config.toml
experts_per_token = 8
d_expert = 32
d_shared_expert = 64
normalize_top_k = false
lr_router = 0.00167
norm = "layernorm"
optimizer = "muon"
beta1 = 0.95
batch_tokens = 65536
steps = 9292
Below are experts of layer 5 (counted from 0) of a mixture-of-experts language model. Rows are named router (the router's row for the expert) and show model dimensions 32-63. Each number is 128 + 24 x the weight over its row's rms, rounded and kept within 0 to 255. Numbers have three digits each.
After each expert's rows: "gets" lists some tokens that make up at least twice as much of what it gets as of all text; "mostly gets" lists some tokens that are sent to it at least half of the time. This comes from a sample of Wikipedia text that the model never trained on. Tokens count by the router's weight.

# expert 222
router:125120116112161135162116104118097135111152175160147125165116131120082122123123145139129102109158
gets: " of", " the", " to", " at", " in", " with"
mostly gets: " joined", " join", " joining", " attended", " @", " represented"

# expert 52
router:103171141149139115173119116128098132131175178151159119149107152125106138128104138153190136145150
gets: "N", "W", ":", "E", "′", "---|---|---|---|"
mostly gets: "′", " Coordinates", "2′", "°2", "°31′", " Died"

# expert 221
router:107119148115163139157117130077097142128137144183133123129081135166124117121172152139189119120127
gets: " ", ":", ")", ";", "/", " Website"
mostly gets: " Website", "Source", " www", "://", "phytes", " ESPN"

# expert 254
router:128083133112161138149080098129125147117159155130124115122105146129083127099132143165164090122164
gets: " |", " /", " 0", " (", ";", " (0)"
mostly gets: " (0)", "loan", " Rovers", "died", " →", " loan"

# expert 66
router:126130138080126155132114120089162123134116184142124131135141144112140097128105120128131095102132
gets: "s", "es", "ers", " people", " members", " children"
mostly gets: " people", " games", " members", " areas", " players", " films"

# expert 233
router:089122154120122132147095083143104159101162111128176139118104123171099123116128148141136096113132
gets: " was", " is", " a", " as", " were", " the"
mostly gets: " became", " was", " remained", " becoming", " become", " been"

# expert 11
router:110138136136131131127089122081124161144186120134158086152108088115100137096111109138130084129115
gets: ",", " and", " but", " that", " where", " when"
mostly gets: " but", " 2021,", " although", " where", " 2020,", " because"

# expert 153
router:108095107133149124155103100130097127113170147140165128125076112121102141105132129151162085096155
gets: " (", "(", " (18", " [", " (1", " (5"
mostly gets: " (", "(", " [", " (18", " (5", " (3"

# expert 199
router:127131151097110145185121129094090144085152168194165158141090108133087148127140142152168105119148
gets: "-", " the", ":", "|", " \"", "N"
mostly gets: " JPL", " ISBN", "′", "·", " (#8", "°2"

# expert 82
router:099112138130124119129110121098107100094108151151149122141088131121122159113144134146146123110122
gets: " D", " B", " W", " c", " L", " P"
mostly gets: " c", " v", " p", " f", " Dr", " w"

# expert 19
router:133135144132148110090135108080105153145168143163104140149128122095101138106134119164141129104145
gets: " ", " co", " O", " Co", " P", " G"
mostly gets: " co", " Ko", " Mo", " Ga", " Cro", " Co"

# expert 127
router:092145089129172123136120064160124143126191147138134115149134170164136112143126144134177093098132
gets: "\"", " 2019", " 2014", " 2015", ".\"", " 2024"
mostly gets: ")\"", " 2017", " 2019", "\"", " 2005", " 2004"

# expert 242
router:123155140099146081137136107131101097089158145150152123139103135118134123111129109167148098136150
gets: "s", " due", "es", "ers", " system", "ing"
mostly gets: " Due", " due", " supplies", " damage", " activities", " violence"

# expert 123
router:102096159114151141091153121113121159128143124170158168145083144098073103130143150160169124078114
gets: " to", " had", " be", " is", " not", " was"
mostly gets: " would", " will", " may", " could", " you", " must"

# expert 181
router:098108071166143152120136145144106143115122158168178137171100149129149103104163109187129064084111
gets: "th", " years", "st", "nd", " century", "rd"
mostly gets: "year", " minutes", "century", " century", " months", " Infantry"

# expert 44
router:132080124150164112125136100132119124154135154131145142147135075132102095083142112159141149137144
gets: " |", " (", ":", " mi", "/", " sq"
mostly gets: "sq", " sq", "^{2}", " Breuning", "km", "yev"

# expert 169
router:131104133126138115104096128149126099097147163123146101147112157091117101133123111143158134133078
gets: "\n", "|", "-", " \"", "===", " The"
mostly gets: "|", "|---|", " (°", "featuring"

# expert 97
router:089119187117134138140093115134078140134164105142124140154132117174104139098129129132158129099168
gets: " a", " be", "ly", " as", " more", " not"
mostly gets: " very", " often", " rather", " too", " mostly", " primarily"

# expert 133
router:111159149127139134148087099132107126108172175136135131148096125119114145133114149170181121137144
gets: "N", " /", " 0", ":", " ", "'"
mostly gets: " ISBN", " Coordinates", "://", " Toyota", " (#8", " Route"

# expert 174
router:109114086116151102158143089118125095137200141141142158163137136103091131090203106152161072159129
gets: " the", " his", " The", " a", " their", "'"
mostly gets: " MPC", " touchdown", " Turnout", " Qualification", " relegation", " his"

# expert 113
router:122139166121097153118177098145122156142135141117164150107097093117097137069132132159155116135126
gets: " March", " August", " September", " January", " October", " May"
mostly gets: " October", " September", " February", " December", " November", " April"

# expert 205
router:124107155151159105149125131111097163119149155149146114145105117150111121119095123145140089116176
gets: " was", " He", " he", " as", " a", " served"
mostly gets: " professor", " chairman", " director", " assistant", " secretary", "He"

# expert 54
router:152114112172115109147175103093118127157154160136130157157087114135125100096122120139150130159144
gets: " |", ",", ")", " (", ";", " mi"
mostly gets: " Breuning", " Binomi", " Animal", "ensis", " Arthropod", " Haleakal"

# expert 224
router:144153152103127112168143113099130132113160148175155150139083117117109110095104124150170121093154
gets: " |", ")", " ", "\"", " used", ";"
mostly gets: ")\"", " MF", " done", " constructed", " FW", " DF"

# expert 244
router:104127152117126137112130094137101164120138134174117086137125127127089099073121110162126124093132
gets: " and", ",", " or", ";", "),", " &"
mostly gets: " and", " or", " nor", " &", "\";", ");"

# expert 68
router:085088089122125140167103125122115110103203150132157147136119128106084145116131113152179089088132
gets: " (", " \"", "===", "==", "(", " '"
mostly gets: " \"", " (", "(", " '", " [", " (18"

# expert 62
router:114110117104114131124131091143122120123135149155173118130133135127130136114116142134119127106150
gets: ".", "\n", ").", "\".", ".\"", " 2020."
mostly gets: "\".", ".\"", " 2022.", " 2023.", " 1999.", ")."

# expert 115
router:119089138141103135095101105108172129135172125159120108153113115113134090090140146156134112103155
gets: " m", " km", " mi", ")", " p", " ft"
mostly gets: " m", " km", " mi", " p", " mm", " k"

# expert 160
router:112091104110128148141117116103133129128164156165118144123095128124082098131109151135171118104118
gets: " to", " not", " had", " would", " have", " can"
mostly gets: " would", " will", " may", " did", " can", " could"

# expert 57
router:094125179182146138122140110108139118137145144128167124142130129150146099143148133160114100098162
gets: " the", " city", " state", " York", " States", " world"
mostly gets: " country", " nation", " local", " city", " state", " world"

# expert 191
router:156161131150136136154117121119090108094134178149128179153098151145118143124147129180120102121093
gets: " from", " to", " of", " the", " by", " in"
mostly gets: " From", " from", "From", " beyond", " between", " Between"

# expert 251
router:123080114178137097135140117138134151166147126110167100119136134148093101133147122154138123134142
gets: " |", "|", ";", " Team", " ", " Candidate"
mostly gets: " Votes", " Candidate", " ±%", " %", " Opponent", " Pld"

# expert 129
router:127111124124116101147152071097148093106124145127134134198156140120140132099131148144158130126155
gets: " |", ";", ")", "---|---|---|---|", "'", " 6–3"
mostly gets: " 6–4", " 6–3", " 6–2", " 3–6", " 6–1", " 5–7"

# expert 75
router:105109143147169082151099103130113153146148152142155152153132123140087155107131080129169101141116
gets: " |", ";", ")", ":", "|", " –"
mostly gets: "\";", " Haleakal", ");", "2;", "4;", "7;"

# expert 253
router:113113138174143120130133117146079146131144132137118142137119111117086075130141129176158130127148
gets: " |", ";", " %", " ", " Votes", " Apps"
mostly gets: " %", " Votes", " ±%", " Apps", " Candidate", " Pts"

# expert 148
router:107109132111167126168092088129131120151144122153135079173092116087107107106127154142171131161134
gets: "\n", "|---|", "    ", " Nominated", " Won", " *"
mostly gets: "    ", " Nominated", "\n", "|---|"

# expert 208
router:077109110108132115127126096115103118148164138147144110142105125118107154113121121139110147121127
gets: "==", " ==", "See", "s", " career", " also"
mostly gets: "History", "Personal", "Career", "See", "Background", "Other"

# expert 159
router:085138136149099127126135086138139128110147101162171187128116128147097132096115130141143113104131
gets: " was", " is", " were", " are", " be", " has"
mostly gets: " has", " been", " not", " is", " was", " have"

# expert 10
router:111127140109121140131124083150141127138177145137159081167117104135113124099144140130103112093150
gets: "\n", ".", "==", " ==", ").", "\"."
mostly gets: "\".", ".\"", " ==", " 2013.", " 2006.", ")."

# expert 231
router:114091112092119144097112092148103137135160126172138097141131169126132128125150120133123146059154
gets: ".", "\n", ").", "\".", ".\"", " However"
mostly gets: "\".", ".\"", ").", " 2014.", " 2020.", " 2015."

# expert 60
router:133115138121164108158073119126122129120169137162155116137112124114107088137118152147165097126095
gets: " the", " for", " The", "The", " at", " San"
mostly gets: " UEFA", " Europa", " Midland", " AFC", " NCAA", " →"

# expert 215
router:152108140113144116119132085149116115090149126137148128176084146124128095111154116115151124127099
gets: "|", "\n", " |", " ", " ±%", " Labour"
mostly gets: " ±%", " Turnout", " Swing", " Unionist", " Majority", " Conservative"

# expert 180
router:082080129110136149180142118132144100103195142104165147147111095118100141112134116144154079089122
gets: "\n", " (", " \"", "==", "===", " '"
mostly gets: " \"", " (", " “", " (\"", " '", " ["

# expert 130
router:129099116123128107133113084125075158119153148130109137136116106140137117133130076156106133111161
gets: "==", "===", " ==", "See", " also", " life"
mostly gets: "See", "Biography", "Description", "Early", "Reception", "Bibliography"

# expert 93
router:114126128132113093138114120146150132123139170151147092146102113140126121110138117128166121114134
gets: "\n", "-", ".", ":", "==", "="
mostly gets: "Scientific", " Born", " classification", "Personal", " Full", " poster"

# expert 37
router:090167092122151121113120136083112119124197170157164147156102124118140133123103122140166100139179
gets: " that", " which", " he", " who", " He", " It"
mostly gets: " who", " which", " where", " because", " what", " They"

# expert 165
router:111143153148120132152102121129138139117145152134134105173107120127110090089129109158108083133164
gets: ",", "),", "\",", " 3,", " 5,", " 4,"
mostly gets: "\",", "),", ",", " 6–4,", " 7,", " 5,"

# expert 103
router:112087130126079106140163088145116150111188149155143138132108133123149117108154135171160106135147
gets: " in", " January", " March", " September", " August", " October"
mostly gets: " January", " February", " December", " until", " September", " July"

# expert 184
router:088103157116155164190140070157147124151185130150123126149111102160105145119132175133170111114149
gets: " a", " an", " the", " A", "A", " one"
mostly gets: " a", " an", " largest", "An", " annual", " large"

# expert 1
router:125096105158121107155143119126142106104159155146113160146100141124137130096126099167139122133113
gets: "-", "\n", " •", " Born", " Country", " Coordinates"
mostly gets: " Clade", " Coordinates", " Binomi", " Website", " Born", " Synonyms"

# expert 135
router:111130133146120120140103107102135136105155131135145108190115110160114096072124105166125078138150
gets: ",", "),", "\",", "—", " –", " -"
mostly gets: "\",", ",", "),", "—", " 6–4,", " 1995,"

# expert 137
router:103121134098144095166127080139107144104173116140183120142134117128106133132135130146136131107115
gets: " the", " The", "The", " this", " first", " This"
mostly gets: " this", " these", " This", " same", " These", "This"

# expert 94
router:152142123102123140141133083112095102144154151155122129108136148117132123148131133113097122090165
gets: ".", ").", " U", "\".", ".\"", "U"
mostly gets: ").", " U", "\".", ".\"", " 3.", " 2018."

# expert 14
router:130093124181138115132136108154132136118156128144167159140116129087121154083116124166147098099111
gets: " his", " her", "'", " their", " its", " in"
mostly gets: " previous", " his", " Their", "His", " her", " His"

# expert 106
router:128145131150160094136162102141087131116161137165170142139110122127129124088150156142173112104105
gets: " |", ")", " Total", " (", "|", " Win"
mostly gets: " Turnout", " JPL", " Albums", " electors", " Insect", "uborder"

# expert 201
router:118118132118129097165131109166103153104142165143132088134134167161099145117141136145133134107127
gets: ",", " |", " States", " and", " in", " United"
mostly gets: " Thailand", " Finland", " Korea", " Switzerland", " Iran", " Italy"

# expert 128
router:088143121115151118149105083139135126124135159160118126139136136153106148130176160202170114137156
gets: " of", " to", " for", " on", " by", " in"
mostly gets: " regarding", " using", " protect", " allow", " among", " praised"

# expert 73
router:134132140127168109110152098166113120089143183123117143120118163094130123100141158162170104140117
gets: " |", " 1", " ", " Born", " 2", ":"
mostly gets: " Born", " Turnout", " Density", " Albums", " Genre", " Genres"

# expert 51
router:089118171121151114154094111131108135122196120170179118185143146144125100123112145186162098101137
gets: " the", " a", " his", " their", " its", " same"
mostly gets: " northern", " western", " southern", " eastern", " nearby", " outer"

# expert 140
router:111098123154178101131118138122119142108165134142122129158123148164088125124177174169156132146123
gets: " to", " in", " for", " of", " on", " with"
mostly gets: " without", " get", " regarding", " towards", " wanted", " into"

# expert 114
router:096152166121124134116135100120120162096139089145138147130122141134135111086100130110137105131132
gets: " was", " is", " as", " were", " are", " be"
mostly gets: " is", " are", " was", " became", " has", " been"

# expert 15
router:120107114144128110163147116138128121125150156144150156166125140109134149105107106151151108125107
gets: "-", "\n", " •", " Born", " Country", " Genus"
mostly gets: " Genus", " Coordinates", " Clade", "hylum", " Synonyms", " Website"

# expert 134
router:118116116163142084157089096114101110161151157135151137148118138148100140120166120168135118138115
gets: " for", " of", " by", " with", " Pan", " high"
mostly gets: " severe", " Supporting", " Pan", " heavy", " rapid", " tropical"

# expert 40
router:114119143135128120145107132145145155140152166193150128158124128125124112108115128136147120097104
gets: "\n", ".", "-", " the", "=", " The"
mostly gets: " classification", " poster", "Studio", "There", " Interactive", "Member"

# expert 47
router:123130163151091153159096117159142126097132152159153150123140166127126133087112159155133093114148
gets: " in", " In", " from", "In", " the", " at"
mostly gets: "In", " In", " in", " throughout", "During", " From"

# expert 117
router:096157119080125108119106123151146126123150171135172138135115125090115117120130129171119112138114
gets: " March", " August", " September", " October", " May", " January"
mostly gets: " February", " November", " October", " April", " March", " January"

# expert 212
router:128140105113173134126123106153108098137172146169125157148134142100166127098103118163131103135131
gets: " it", " he", " which", " that", " is", " a"
mostly gets: " example", " evidence", " idea", " aim", " introduction", " contribution"

# expert 24
router:104127098137139125174104094112103171103132176199142117144114145123128169112144153139151126139118
gets: " by", " of", " for", " with", " in", " to"
mostly gets: " by", " featuring", "featuring", "By", " starring", " alongside"

# expert 84
router:142085087121150121146108116115122099129163150151163152154115137130129131105148095159165103127110
gets: ",", " was", ".", " to", "ed", " at"
mostly gets: " crashed", " announced", " pm", " arrested", " premiered", " occurred"

# expert 197
router:132152154109150129165103133149128113138136164129162147131129138118153113122138161140120114135146
gets: " in", " of", " for", " at", " In", " with"
mostly gets: " won", " chairman", " champion", " winning", " winner", " championship"

# expert 138
router:115128125106114118149144098128124123121142163139117161100099126098142102115146148122125121123116
gets: " |", " 1", " 0", " 2", " 3", " 4"
mostly gets: " ft", " Height", "Youth", "died", " lb", " Submission"

# expert 204
router:129088118109146127175142104117149141128113165165155113140095129108148130144135147146157090144133
gets: "s", "S", " S", "B", "W", "C"
mostly gets: " S", " sh", "Ph", "Ch", "Sp", "Th"

# expert 69
router:103122103108135095123139105148132109123126177117122149137083117142102154130134155143140092115172
gets: " A", " D", " B", " P", "A", " C"
mostly gets: " A", " D", " B", " L", " M", " C"

# expert 4
router:106101137155123154128169087132116153091134186134133131131123112134111160076148126159169085122114
gets: " in", " September", " March", " August", " April", " January"
mostly gets: " April", " September", " July", " January", " 28,", " 25,"

# expert 239
router:077127162085136138153150130134100165094150124147165117109108129113131114128124193192123104106100
gets: " of", " in", " for", "W", " at", " this"
mostly gets: " shall", " Upload", "000°", " Sir", "unless"

# expert 96
router:133103122119118133144165091137078112111177147145144153143112136139140126119101166141143114118117
gets: " his", " a", " her", " he", " their", " He"
mostly gets: " graduated", " her", " his", " graduate", "Biography", " mother"

# expert 147
router:116101113137174167098059131133143135107146157171133167152121111123103153096175122135140085161155
gets: " |", " (", ";", " -", " –", " /"
mostly gets: " \\", " $\\", "<", "\\", "}{", "{\\"

# expert 246
router:103096144076170148103121108137144116166168149150138125142153112101134147119143096147160102118162
gets: " a", " the", " ", " A", " an", " Racing"
mostly gets: " Chevrolet", " ESPN", " Toyota", " Honda", " Information", " CA"

# expert 214
router:096133103111120134114098133111115131130180161121163127147123114098128123117144102134145106165116
gets: ",", " that", ".", " after", " when", " where"
mostly gets: " when", " where", " because", " how", " When", " before"

# expert 25
router:101114109110102097133128117145137119127138143140144135116112125121134135114160111147154122128127
gets: "\n", "-", " Born", " •", " information", "Personal"
mostly gets: " Clade", " Binomi", "hylum", " Coordinates", " Born", " Website"

# expert 33
router:125104110142127115175152140135124110116143144132141154144117151124132153103120103158166121133115
gets: "-", "\n", " •", " Born", " Country", " Species"
mostly gets: " Clade", "hylum", " Binomi", " Born", " Genus", " Website"

# expert 172
router:125103150115110140145117121098136132127141159135168129150152120173136168084140175145138136091111
gets: " In", " but", " The", " that", "In", "."
mostly gets: " However", " although", " According", " because", " Although", " though"

# expert 236
router:127130110133149113138099112128104103101170159179139130156114133098133120104170087160140097115169
gets: "s", "ing", "es", "ers", " him", "ism"
mostly gets: " Cage", "ness", " Holmes", " Eddie", "ability", "ides"

# expert 2
router:108121129132114096146165118109129107165149186153131126155145110129163106097111141145204141153123
gets: " |", " m", "|", " Championships", ":", ")"
mostly gets: " Olympics", " Championships", " bronze", " medal", " relay", " 1:5"

# expert 237
router:123104127174130112131146136140101167153154118149123129135122133124095075124136119173140124131130
gets: " |", ";", " ", " %", " Votes", " Team"
mostly gets: " %", " Votes", " ±%", " Apps", " Candidate", " Result"

# expert 228
router:120085124103138136140087117168117123110135140167144135152107132150104157072142089144168098104128
gets: " |", " ", " =", ";", " —", " \""
mostly gets: " Consumer", " Rating", " images", " Role", " Self"

# expert 49
router:094139083116130131141130115101138136132135130107147106143143157119115133108151129145131098109145
gets: "s", " people", " of", " members", " were", " children"
mostly gets: " players", " students", " troops", " members", " children", " individuals"

# expert 46
router:101154117138139066143161129114115115159129160149161105143148109145171101110138145131173133146107
gets: " |", "|", " Championships", " m", " in", " place"
mostly gets: " Championships", " Olympics", " Olympic", " medalist", " medal", " doubles"

# expert 202
router:119119139145141118141086113130146153101147146131128113188113111152104092055125121156133069143156
gets: ",", "),", "\",", "—", " –", "hylum"
mostly gets: "\",", "),", ",", "hylum", " 1996,", " 6–4,"

# expert 142
router:102129147175150137151108095103118128091165172142156152129062089111074094130097131191169093125136
gets: " /", ":", "N", " 0", " (", " (0)"
mostly gets: " (0)", " Arthropod", " UTC", "000°", " Insect", "sq"

# expert 61
router:120155133159153094114126133101125134141138178134128113150100110120110098145125137165151133115138
gets: " the", " of", " that", " which", " such", " what"
mostly gets: " what", " What", " why", " whom", " Who", "م"

# expert 38
router:129086113158108167139123084123120126092142140164130141154133153141121152089144145159161111113133
gets: " in", " on", " In", " at", "In", " from"
mostly gets: " until", "On", "During", " During", "In", " during"

# expert 34
router:137132139125109116108097127126107121126132149180118137165104120091148128135124154141129082105119
gets: " |", ";", " 4", " round", "th", " 1;"
mostly gets: " 5;", " 13;", " 3;", " 17;", " 21;", " 2;"

# expert 79
router:151124091125133098133146110072098152093139174154150152132141136095126124132154117171154135151090
gets: " for", " that", " In", " this", " it", " The"
mostly gets: " However", " There", " These", " Despite", " This", " what"

# expert 72
router:111138139117159108096127100144151129098163116139121174131111093156134130125161113112166107107160
gets: " on", " the", " On", "On", " along", " off"
mostly gets: "On", " On", " along", " on", " onto", "According"

# expert 120
router:145108126170137122172152118106104148104132141113094143197117148124153107105124131145172106109155
gets: " under", " by", " the", " to", " Under", " over"
mostly gets: " under", " Under", " Vice", " vice", " Full", " Assistant"

# expert 203
router:159146149106134125118120032134118134119136179103153108132072144114140098101141154158139106105146
gets: " |", " 2", " 1", " 3", "|", " 4"
mostly gets: " MF", " GK", " DF", " FW", "    ", "609"

# expert 77
router:125140138100145108143103117125098114105152145163136146162125134107103147107155092153156093151148
gets: "s", "i", "e", "ing", "a", "o"
mostly gets: "ì", "ı", "vić", " Vienna", "borg", "ides"

# expert 0
router:107144125108164110149117083150110151099139123216157143145111113163101143101123135143101131099140
gets: ";", " –", " -", ":", ");", " —"
mostly gets: ");", "\";", " $\\", ";", "8;", "2;"

# expert 89
router:113135118130142095141111076140135133118118131150179105123115146140153105122149145159180133087159
gets: "|", " |", "-", "=", ":", "==="
mostly gets: "|", "=", "5.", "6.", "4.", "2."

# expert 149
router:094116140126087103140125108121114131122125153153139127137130125086133143117126143156152115130113
gets: "-", " |", "|", "\n", "th", "The"
mostly gets: "left", "From", " Won", " Operational", " Nominated", " left"

# expert 188
router:101126177129124137157138078136109153127172121135156142155134117130125113119134158142132124104112
gets: " the", " The", "The", " a", " his", " its"
mostly gets: " Its", " Their", "The", " additional", "whose", " its"

# expert 198
router:108091113133117121129127118124112148134138114150133103110111109109088122121120085133145148109103
gets: " and", " or", " &", " but", "/", " to"
mostly gets: " and", " or", " &", " et", " And", " but"

# expert 36
router:105086127158100120123116096125110160133174150154128131122121074128108106128107097128172153088104
gets: " and", " or", " but", " &", " with", " However"
mostly gets: " and", " but", " However", " or", " &", " although"

# expert 108
router:121163113119138131161094091103106126116141148163171137165130146140133144137151131152119112144150
gets: ".", " John", " William", " David", " James", " George"
mostly gets: " William", " Robert", " Richard", " Michael", " David", " Charles"

# expert 28
router:142138184098110129116132066096100121147153108174121144148153126100111108106128113161125123112122
gets: " |", " 0", ";", " 1", " ", " 2"
mostly gets: ".3%", " households", ".8%", " GF", ".7%", ".0%"